{"n_layer": 8, "d_model": 224, "n_experts": 128, "experts_per_token": 6, "d_expert": 96, "d_shared_expert": 128, "activation": "tanh_gelu", "moe_layers": [0, 1, 2, 3, 4, 5, 6, 7], "router_score": "sigmoid", "normalize_top_k": true, "routed_scale": 1.0, "balance_loss": 0.00829, "balance_bias": false, "init_std_router": 0.0186, "lr_router": 0.000712, "n_head": 4, "n_kv_head": 4, "head_dim": 64, "vocab_size": 8192, "norm": "layernorm", "norm_place": "pre", "norm_eps": 1e-05, "positions": "rope", "rope_base": 10000.0, "rope_fraction": 0.5, "qk_norm": false, "attn_scale": 0.125, "tie_embeddings": true, "parallel_block": true, "extras": ["capped logits"], "init": "uniform", "init_std_qkv": 0.0376, "init_std_o": 0.0376, "init_std_up": 0.0376, "init_std_down": 0.0376, "init_mimetic": 0.7, "optimizer": "cautious_adamw", "lr": 0.0015, "beta1": 0.9, "beta2": 0.95, "weight_decay": 0.094, "lr_head": 0.019, "warmup_steps": 467, "schedule": "wsd", "decay_fraction": 0.597, "decay_shape": "linear", "final_lr_fraction": 0.05, "batch_tokens": 65536, "seq_len": 512, "doc_mask": true, "train_tokens": 360300000, "steps": 5498, "dataset": "wikipedia_en"}
Below are experts of layer 2 (counted from 0) of a mixture-of-experts language model. Rows are named up (a neuron's input weights, with its number) and show model dimensions 0-223. Each number is 128 + 24 x the weight over its row's rms, rounded and kept within 0 to 255. Numbers have three digits each.
Before each expert's rows: a language model's description of what the expert responds to; "comes after" lists some tokens at least twice as common just before its tokens as in all text. This comes from a sample of Wikipedia text that the model never trained on. Tokens count by the router's weight.

# expert 15
It responds to: Infobox field labels. Field labels in infoboxes and tables, such as Turnout, Died, Phylum, Preceded, Time, plus mid-word pieces of foreign words like Histoire.
comes after: " was", " as", "-", " is", " his", "\n"
up0:114122124088150130125136131158132108099118120113118110116124146161138141089107127099169144155102132110128143088133126159143151095099144121118140167173164168144119121093179094154124129114115138174139148164117107151128125157135108114194083131075139150107105158113111129145120147133124110093124124145128063135099149114143126110080113142145110186079097146169137166104143093089162127090126107097125169133117172124130097113130145127110133090139155182148155118137132157179108105140103155155125146126112145109152110115105126145131104110114102148143120144133120131161147146130135143123107141102143119158082105127127135096162134134154111183103128089102182097152113155107131148124130

# expert 57
It responds to: Starts after quotes, pipes. First letters or pieces of names and titles right after a quote mark, pipe or bracket, such as He, Tony, fe in felt.
comes after: " |", " \"", " (", "\n\n", "/", ":"
up0:080151124141147127095110126186099130115128131132110102151128132149138147109150135096113148143131095150142143100135162120115155118100163118109119140135130152151133115135150124130119172132114184172120115138194132141131090175083122155124073156081150103125120149086132125176057134165134177093092132149124092146096136138136139172116118161145167143100121133130135122138127107113145120142133145065111155109114156108129078115137130148091113117122181144158186145140110143150150087098125157123125126111119120119124115117055156145112106115127141152158112155150087097157095145124125122120127131108098122155115150117140143088144129110136118146094124091139135148103123142118113148112147

# expert 38
It responds to: Inner pieces of common words. Middle pieces of ordinary words and table pipes in statistical tables, such as ju-n-ction, Te-ach, mu-t-ual, cont-amin-ants.
comes after: "  ", ")", "\n", " km", "%", " ra"
up9:133120143114105162143120128129116141140120127125138148143125150110094154102131154136087085135131126119127158143092112095103123127110084120099155167107100132172096113125085165148093116145140145167133134159165127109130121101124146108091139095136164140132167164124171105096174153136131106128127103132151145083104164131107122218162113137155136159142124132096128146104109108148089126112109141123145154151128172093142140112141114124135153113127072084110159080120146141146141123142089177123130125119133133087139152084143147161127137169114126139108138127154150074142087117112118132127101145171122125118149165141109158140055137156128138123109184138135128129091124146122124136129166

# expert 23
It responds to: Verbs, function words, name pieces. Verbs and function words after plural nouns (produce, appear, can, not, of), plus inner pieces of Japanese names like Mas-aka-tsu.
comes after: "s", "es", "ers", "rs", "ns", "ts"
up13:116114169106132130152111139140140145109131138125120157140132124097116153094150122140155107162083134051121108133132144106081171132163128124106125132159118132143139112133156130100188130124114140103151187151194103130152144091122148136120140125120142144173113159097104101105089107104101153152145102089118139122141149109117125097160157126145122100130100131118130125088076119157127119137123172070142158158105150082154123126141110117129087138101203093102156141157126115091097136107120141114167140110119166126111162095119123170104134107140086107108144185141113130142115110111128163131123147131114113104127117150112117132103133134123141136138169110109107127129138107114090134173086

# expert 32
It responds to: Table cell starts. First tokens of table cells or list lines after pipes or dashes, like Candidate, Title, Free Trade, plus word endings like breth-ren.
comes after: " |", "|", " at", "-", ":", " ("
up10:145095144083101103131151163151117132139137128150137058075130119099144128142110134162141077107095131127157124160138098154142133153137104143144157109160122131103134151112105113149130146119155076116175151131113123162143129152103123145133119114120089175127143136101078137152097119098100104130153136124118125108102140126114148110166146121108109117135124135129144162153117079159153118162126136103139110170131129131098141136147139140132141112112109134157097118137095106141116143115150143083118113141133140095077125115137143123111108077137132136103129183193124076142162141134156133130113152122163099107135139128136125094196114131097116113147180077143078171107124131141186159120103

# expert 48
It responds to: Quantifiers and coordination. Conjunctions and quantity words like and, two, several, more, less, plus States and Kingdom after United, and pieces like paradise.
comes after: ",", " and", " on", " or", ";", " ("
up0:116107113091159077087122097171125127127138110142115118129127142161118098084110138103133137138135127137127154105115156115112159099094146104108144145166168157161116118144152116132172126113112147159124175114175118173160098151135124134156059173086168168117107188089147125148150107113137125133072134124160096112139152106106127155095140122123108198113139158098110117163128122136129120121127125112146144090079164082103117136110124131107127102130116151165126117124106143132162100107127131163108152106114139117169111093094154108144098124124141128103172126155138132156129136125111134122144147120128145183115139159124163125118120148137103153147139088124124132122113160161097146080139

# expert 54
It responds to: Words after prepositions. Word right after on, in, of, at: the, dates like 14 December, and adjectives like northern, various, other, international.
comes after: " on", " in", " of", " at", " for", " On"
up1:132135112105119164138130145147086159167173137137119126137126147118126132105145109168143117118086161153148155096091131084123126112146101088149084117135093178106124123121097134115133139124126129098099126127113114129139153123123123107058129122086139152123103144132091122160125137137139095120108114101119122125109105144095127129092131150118118171134145121111187101113108112118151141121156139146128122141115129095123124109152124133139128134184199110159140136143150118199124115112156112123125164159099163168078139131099124130116119088141146097132146099117127194137159125110108130117145152142157115152150036159167118147093129154138118126178083131133169122128133133150114134102140

# expert 24
It responds to: Nouns after the, years. Year numbers like 2019 and 2021 and nouns or noun starts right after the or his, such as film, song, rest, notion.
comes after: " the", " The", "The", " his", "19", "the"
up0:084107115108129120112153100173108169135134079136120120122113142118127118088143152130107122151128128138139145111145180122119151093110123171082097135167123158156142117123193129129136182117150134184124115116114124116107145173121134153163100145075139136127152127099150118150111125141108113134134134110158108129134139126142124170111163156142075160091098137120146109095161107133153081103140088116122169086091118098129102086154144142057150094082120116180129116133131153164111139097091115162154151101095129148153127121127134116141122136143118089134135124152142153125110151130122157131136157118147112145106152127145110122109132160129107170135162068160128116108131126156131136082123

# expert 36
It responds to: Inner word pieces. Middle syllables of longer words, such as semi-automatic, autobiographical, documentary, procuratorate, plus kinship words like son, daughter and died in headings and lists.
comes after: "\n", "\n\n", "=", "r", " and", "st"
up0:114155109110091085112123112169130122142118124133103066127088166152136098136154108119117159143135116145113168131135151131101144126110100126126119152103148125149137137114136146185114145157138169162129169136138151158140131162095083131124106178107176144125133179127108143146093189168119133127122151153131134134104172129145104112094114146100135146096122160112144139128149129084142112101103103108117177054102147081132075127136161121118124114119139122180163144131116134141124135113128090141119135107129134115163084114106159086116146088155147146121145122161127108132132122116153098110124130146104149143116123155146127064142129099159094117118144104106090163122113119126146147101170

# expert 39
It responds to: Word-ending pieces. Inner and closing pieces of long or foreign words and names, such as es in colleagues, ed, ov in Aksyonovka, ons.
comes after: "ti", "i", "si", "ni", " it", "vi"
up9:133106133121087184116092153083107175110137130123133162119119134114090106093155158122109093162112105097130160142129137101104112111101086124125126112130109081115150146157121169138098081182095171163123133117134140140129099112149150118134140113167101188159150157113129111112158151147088105136111083161177112096103158136115128183138110118120142133190143171114130124100111127110152098121137141129139155127117173101128108130105097144113113144124097143121130150132172141173129115154156158134144142139127154095184103131141126153110151184183135132127130128120115111117160119134162143147102173134128118116141129114141117119101127141105127121125145118102135167125160091137105118137089

# expert 22
It responds to: Word-interior pieces, punctuation. Middle syllables of longer words (de-fe-nsive, de-pen-dent, pilg-rim-age), plus sentence-final periods, table pipes, closing brackets and line breaks.
comes after: "|", "ing", "de", "6", "ed", "3"
up0:139131089078103117107157086150137144138098106137106122129131130128140156123121151088125127111096114160121153100135159119136127103113156165147095149167140158140114143128152106109097207147130149141102112147116138138145133150111094131191080206113157130132156156113101137147132139137123131127114130136144092109117138146111126176097127130112134167088097130074138094163157123116107134099123132096152186112099125059147088159121156125088118102147127112176163134129124081137129085138118130156147163108106146094139104144110127157149155077120115149155112156146138099127132122139129154166098123126148102125107138129127121104132094109156118139106144091136118159146131123139134151107152

# expert 59
It responds to: Capitalized name starts. First word of proper nouns after commas or prepositions: first names, titles, countries, nationalities (Robert, Commander, Kentucky, British, Greece).
comes after: ",", " of", " in", " and", ":", " by"
up0:080111095123109090115110141167139140139152141121126093111115131097119124134091145095104133132113089159126172105140169142122141111092137099169126152136141171131124113142149116132139139184136164165127159152147112181123134196117112140186089165090131124110122144077109102148148140118141129141087127158142134151123112177116106109129117135115116154054123143118154116130153126133131090105114106126120151109127161106124117119108168133073130087174097117168131175110136135164135121127132112171089146107121106159143093116103165151161135123151105158131133111148142121134143131150132110084079137115127133169142108145147105076148128130173113131128150097134137138152121134104113129107120